config.toml
n_layer = 11
balance_loss = 0.017
norm_eps = 1e-05
beta1 = 0.93
train_tokens = 847100000
Below are experts of layer 5 (counted from 0) of a mixture-of-experts language model. Rows are named router (the router's row for the expert), gate (a neuron's input weights, with its number), up (a neuron's input weights, with its number) and show model dimensions 0-127. Each number is 128 + 24 x the weight over its row's rms, rounded and kept within 0 to 255.
After each expert's rows: "gets" lists some tokens that make up at least twice as much of what it gets as of all text; "comes after" lists some tokens at least twice as common just before its tokens as in all text. This comes from a sample of Wikipedia text that the model never trained on. Tokens count by the router's weight.

# expert 4
router [141 106 142  80 179 156 153 141 140 142 108 148 154 121 122 122 115 114 126  96 114 132 136 121 149 153  89 133  80 122 119 117 117 138 157 111 106 117 159 129 157 146 152 107 103 122 144 150 130 117 126 106  91 143 104 127 174 138 135 107  97  95 107 175 139 138 151 109  88  92 155 170  97 158 100 156 137  98 114 123 113 121 115 171 116 124  74 124  88 119 154 156 162 101 159 112 151 130  93 158 105 110 121 133 139 122 173 140 127  96 161 165  74 157 104 104 140 126 116 159 120 160 137 145 131 125 100 137]
gate1 [ 93 114 105 115 125 174 173 111 109 124 112 121  58 105 108 128  88  78 129  77 103 150 114 106 140 130  91 135 135 140  76 132 137 152 124 105 125 121  82  83 128 141 145 118  83 112 139 124 121 128 176  85 119 129 128 125 133 112 129 126 125 111 130 118 117  93 143 121 115 145 140 155 132 148 134 156 131 128 111 140 135 205 100  99 151 140 130 148 144 156 141 152 156 105 108 101 157 129 137 126 117 106 119 142 120 103 150 149 135  99 141 157 103  90  89  72 109 107 101 111 145 127  95  92 136 126 119 119]
up1 [115  96 147  69 107 117 125 113 133 108 124 139 123 142 122 143 140 135 120 149 160 111 148 116 135 117 165 103 167  67 139 161 131  97 168 135 179 149 111 152  99  97  90 117 121 133 126 120 178 135 103 203  90 105 126 132 134 133 126  91 134 126 145 123 122 149  93 158 120 105 156 111 135 141 148 138 145 146 135 133 120  67 166 149 141 125 147 112 107 125 151 161 140 107 119 145 123 143 158 142 117 108 132 125 146 145 113 142 160  90 141 132 171  94 127 145 170 151 115 114 146  94 173 126 146 138 173 108]
gets: "|", " |", "-", "==", "===", "="
comes after: "\n", ")", "\n ", " ", "\"", " Win"

# expert 18
router [126  72 163  88 111 109 113 147 144 162 169 168  93 130  97 150  94 125 125 135 101 107 105  93 163 133 116 100 151 132 151 134 151 133 170 119 106 135 131 127 135 173 112 139 106 150 142  97 117 121 107 112 156  97 122  98 108 133 134 128 123 118 135 141 108 141 114 107 128 141 168  98 118 112 142 103 120  75 134 173 123 124 144  55 158 126 150 124 114 148 137 104  52 135 152 128 122 116 150 129  77 127 139  98 127 122 104 128 105 134 117  93 137  96 123 117  84 116 136 152 142 104 144 119 140 157 162 158]
gate0 [113 125 175 149 182 141 121 122 196 106 124 135 120 132 163 175 149 103 147 103 104 149 106  99  92 160 105 102 134 132 154 126 131 201 133 160 131 102 123 155 134 141 141 140 131  91 152  91 121 118 139  68 149 138 121 128 186 114 141  78 155 107 138 161 120 158 139 100 113 173 126 137 139  83 122 132 117  97 124 137 144 144 141 106 129 108 128 129 140 123 144 138 130 166 110 112 121 101 105 117 139 142  98 154 109 110 132 147 128  88 114 142 149 102 119 113 171 136 129 121 107 102 143 154 122 165 128 155]
up0 [133 161  98 113  99 103 115 146 104 153 122 151 105 136 107 110  81 157 157 108 123 139 170 139 152 136 133 134 132 119 158 122 107 122 134 115 123 182 137 110 123 122 107  96 165 137 126 132 142  94 123 149 112 165 133 138 132 153 110 124  71 169 113 100 149   7 147 148 130 117 111 132 127 143 141 138 156 120 136 141 127 132 103 138 119 150 130 137 152 155  90 113 140  94 123 108 156 181 105 157 146 147 144 117 133 164 147 117 123 156 145 111 124 100 130 155 108 153 152 122 152 110 137  92 148  87 125 122]
gets: " |", ";", "|---|---|---|---", " —;", " /", "%;"
comes after: " ", " 0", ")", "%", " —", " 1"

# expert 13
router [110 113 126 110 138 114  85 108 125 116 198  79 142 136 168 153 123 175 121 162 142  91 116 113 139 116 123 141 136 102  96 125 117 115  84 107 133  92 113 103 108 163  93 150 117 109 121 102  84 158 154 142  94 144 112 119 106 130  99 143 126 154 101 136 143 122  99 124 125 133 155 129 114 173 146 158 117 131 152 102 148 145 150 102 135  93 174 129 136 116 122 139 156  94 122 166 142 151 126 105 144 128 132 145 137 161 112 127 138 109 112 119 144  65 180 168 127  98 136 139 122 170 101 164 106 125  95 142]
gate2 [103 102 149 146 155 173 172 139 107 115 144  83 120 130 169 108 139 176 145 123 142 150 126 108 125 105 102 110 129 148 111 137  75 102 121 109 127 121 102 117 117 130 133 161 157 112 111 163 126 106 148 125 130 131 126 170 160 151 109 107 159 127  94 122  85 144 112 151 141 120 109 123 100 131 113 146 106 142 147  79  98 170  91 143 120 123 110 119 136 154  92 118 152 163 128  96 133 159 145 150 119 146 111 167 193 174 104 130 131 120 133 148  96  99 131 143 185 135 141 135  99 128 111 145  94 113 135  85]
up2 [126 154 114 134 140 101  80 121 166 135 107 136 118 175 133  83 147 126 129 115 104 113 154 127 145 119 177  77 141 109 114 140  79 129 116 127 125  88 119 137 112  99 149 102 151 121 153 101 135 145 197 139 145 135 112 114 100 109 125 109 120 106 101 113 130 190 134 146  99 118 127 140 105 128 136  76 114 136 142 125 119 110 120 101 132 144 154 151 108  85 138 200 167  99 135 110 113 158 140 112 120 140 117 148 102  89  97 127  90 102 122 170 114 115 131 155 159  91 112 128 112 141 104 140 119 115  97 137]
gets: ")", "\"", "%", "2", "3", "0"
comes after: ".", "–", "°", "8", "2", "0"

# expert 12
router [141 105 174 117 155 155  98  97 160 139 145 100 112 167 101 145 174 127 124 116 143 103 113 138 130 139 132 100 107 128 132 104 101 146 147 132 113 110 110 118 145 141 122  99 130 110 156  97 153 110 125 138 140 125 124 151 154 152 110 127 138 165 157 161 131 143 109 164  99 163 137 129 130 118 128 138  82 185 115  74 105 120  76  93 167 127 128 132 122 175 161  92 148 138 100 129  88 160  64 137 105 122 133 125  98 144 156 131 133 161 171 120 160 129 149 130 129 157 134 109 147  94 128 121 149 147  81 146]
gate1 [125 144 120 107 142 117 149 163 119 129 119 124  80 124 149 116 131  75  99 116 153 139 115 139 138 113 121  90 131 108 107  84 124  91 144 169 118 166 137 117 124 158 106 133 117 163  69 154  97 147 188 146 127 146 106 146 105 135 156 147 147  86 158 152 110 140 139 158 117 100 142  97 126 132 172 129  99 142 102 125 110 124 104 113 140 102 133 127 188 166  85  95 115 123 135 120 102  91  71 145 135 158 105 143 127 147 136 117 125 150 174 100 143 132 126  91 125 162 137 136 148  84 110 126 128 121 109 120]
up1 [142 146 107 130 106 164 127 138 122  80 140 106 161 134 107  77  55 132 148  84 118 133 107 121 139 140 119 121 125 116  97 147  77 130 126  98 103  98 107 157 108 107 145 120 142 113 133 116 158 111 134  92 135 129 139 132 143 127 126 135 136 112 153  96 139 147 147  98 145 123  77 152 123 118 120 118  94 148 115 121  88 121 136  98 128 156  99 137 154  81 119  95  83 118 138  76 107 129 111 130 116 136 139 145 153 184 128  97  80 119  79 134 136 187 101 108 104 109 133 130 117 160 131 134 103 140 118  93]
gets: " was", " is", " to", " he", " were", " it"
comes after: ",", ".", " it", " he", " It", " which"

# expert 28
router [119 164 120 152 140 101  91 150 131 129 144 146 125 136 147 105 136 115 154 118 178 201 144 133 135 130 136 152 137 106 134 137 137 111 148 109 106 136 122 140 114 145 135 122 174 151 150  99 114 162 126 153 164 124 150 141 115 108  93 125 108 172 128 100 185 147 102 137 100 123 123 109 146  94 110 116  98 112 169  75 124 145 170 125 127 168 115 158 126 131 136 136  90  86  84 124 129 170 123 132 130 144 119  93 148 121 149 151 100 123 139 181  90 132 131 138 138 130 117 173 129 106 150 172 152 133 107 175]
gate0 [ 91 126 152 119 154 145 105 180 145 114 133 123 103 142 144 122 110  99 142 129 114 186 104 146 139 123 160 173 148 114 123  62  89 126 135 101 157 112 133 171 105 115 151 121 120 107 139 117 149 155 189 162 131 119 160 128 153 122  80  78 131 150 150 161 135 103 132 113 111  89 105 110 118 113 151 151 126 138  54 128 138 159 158 156 139 113 162 134 158 140 124 155 135  97  93 132 125 148 100 123 115 136 126 131 129  98 151 130 109 128 122 147  85 136  97 127 144 124 115 120 116 110 116 134 117 111  78 149]
up0 [122 128  98 144 105 115 124 147 113  88 116 112 120 124 131 110 150 109 131 172 110 132 177 124 155 122  93  63 196 140 141 150 171 147 136 101 129 110  53 130  97 177 166 168 143 144 133 137 145 156 153  86 111 115 159 123  99 135 127 131  95  96  94 111 110 139  88 157 120 152  92 126 123 155 135 127 107 128 158  98 103 144 109 146 118 139 111 147 120 144 149 115 141  96 156 135 134 142 155 138 128 151 153 130 125 149 121 116 129 149  87 119 149 118 143 114 139 118  87  98 143 143 109 138  91 130  87 114]
gets: " as", " ", " 0", " 1", " that", " 2"
comes after: " |", "|", ";", " +", " announced", " served"

# expert 19
router [109 173 151 112 107 108 127 106 104 131 128 123 150 156 126 132 143 136 156 125  99 138 133  85 182 146 120 137 106  79 149 122 169 156 121 146  90 121 146 134 133  96 104 113 161 154 106 169 162 121 176 158  84 144 115 111 148 109 121 103 121 137 170  97 163 109 132 116 108 138  78 121 129 145 120 114 112 161 119 143  96 151 155 156  96 108 114 166 123 160 107 158 100 128 154 153 142 188 160 150 117 123  96 179 115 130 121 121 115 147 135 147 128 110 112 161 116 136 144 136 122 126 158 135 104 146 137  75]
gate0 [128 128 128 128 128 128 128 128 128 128 128 128 128 128 128 128 128 128 128 128 128 128 255   0 128 128 128 128 128 128 128 128 128 128 128 128 128 128 128 128 128 128 128 128 128 128 128 128 128 128 128 128 128 128 128 128 128 128 128 128 128 128 128 128 128 128 128 128 128 128 128 128 128 128 128 128 128 128 128 128 128 128 128 128 128 128 128 128 128 128 128 128 128 128 128 128 128 128 128 128 128 128 128 128 128 128 128 128 128 128 128 128 128 128 128 128 128 128 128 128 128 128 128 128 128 128 128 128]
gets: " M", " B", " S", " R", " P", " L"
comes after: "-", "\n", " |", " \"", " (", ":"

# expert 26
router [127 114 137 104 161 147  84 131 151 128 176 115 129 128 135 103 105 121 143 119 175 168 127 120  85 146 141 153 175 111 142 165 140 144 122 166 132 114 147 121 127 159  82 154 158 119 104 126 118  98 102 119  82 157 147 152 127 107 139  76 101 143 148 106 154  98 140 121 152  95 127 157 119  75 142 128 134 104 161 131 124 124 156 116  68  88 104 109 142 155 160 123 172 125 105 107 135 119 119 114 128 174 132 163 128 118 141 121 118 125 119 112 132 169 129 146 175  76 155 116 146 100 147 147 136 132 121 130]
gate2 [145 123 117  92 157 121 142 140 193 126 141 145 143  86 113 103 130 133 167 131 129 153 141 140  98 115  97 144 114 157 142 145 133 113 117 152 144 130 163 117 115 189 112 129 138  96 111 139 106 135 147  95 104 135 147 162 163 140 172 113 126 164 138 148 176  78 108 144 115 102 117 115 128 150 136 177 117 104 149 176 146 121 112 125 129 103 115 132  93 140 136 113 168 126 110 152 109 112 105 134 143 181 115 145  98 115 172 127 124 152 117 121 170 123 181 142 138 137 140 151  96 156 122 175 111 141  85 125]
up2 [100 137 135 110  94  72 105 128 109 122  88 109 173 159 137 134 125 109 125 129 105 139 120 186  94 111 161 106  94 123 155 156 131  68 151 137 153  96 119 148  90 130 108 165 138 154 161  62 127 136 116 171 137 118 108  96  95 137 117 109 141 117 133 110 152 136 128 115 124 124 126 169 129  91 122 136 155 158 103  78 120 106 147  87 124 136 150 133 130 126 128 146  97 149 102 137 109 176 141 109 110 115 116 126 143 110 136 133 117  96 147 152 125 156 131  99 156  84 148 137 143 118 139 149 120 131 186 123]
gets: "\n", ".", ").", "\".", ".\"", " but"
comes after: "\n", ".", "==", " =", " ==", "==="

# expert 21
router [147 175 112 135 113 137 146 106 176 113 118 177 110 129 132 121 164 104 119 123 142  84 115 136 111 153 146 154 119 109 177 150 167 128  94  94 162 144 138 158 131 141  84 134 109 112 121 102 170  93 138 153 126 129 100 155 163  90 108 113 105 125 102 125 150  86 152 162 114 110  92 105 176 118 139 154 163 116 138 123  91 152 108 135 138 154 165 161 166 108 154 100 113 110 162  83 114 136 157 144 155 131  99 111 123 116 130 140 116 143 163 126 155 138 117 154 104 128 154 108 122 127 106 137 114  89 157 140]
up1 [128 128 128 128 128  58 128 128 128 128 128 128 128 128 128 128 128 128 128 128 128 128 128 128 128 128 128 128 128 128 128 128 128 128 128 128  20 128 128 128 128 128 128 128 128 128 128 128 128 128 128 155 128 128 128 128 128 128 128 128 128 128 128 128 128 128 128 128 128 128 128 128 128 255 128 128 128 128 128 128 128 128 128 128 128 128 128 128 128 128 128 128 128 128 128 128 128 230 128 128 128 128 128 128 128 128 128 128 128 128 128 128 128 128 128 128 128 128 128 128 128 128 128 128 128 128 128 128]
gets: " ", "ab", "op", "ob", "b", " sp"
comes after: " |", " b", " h", " f", " st", " g"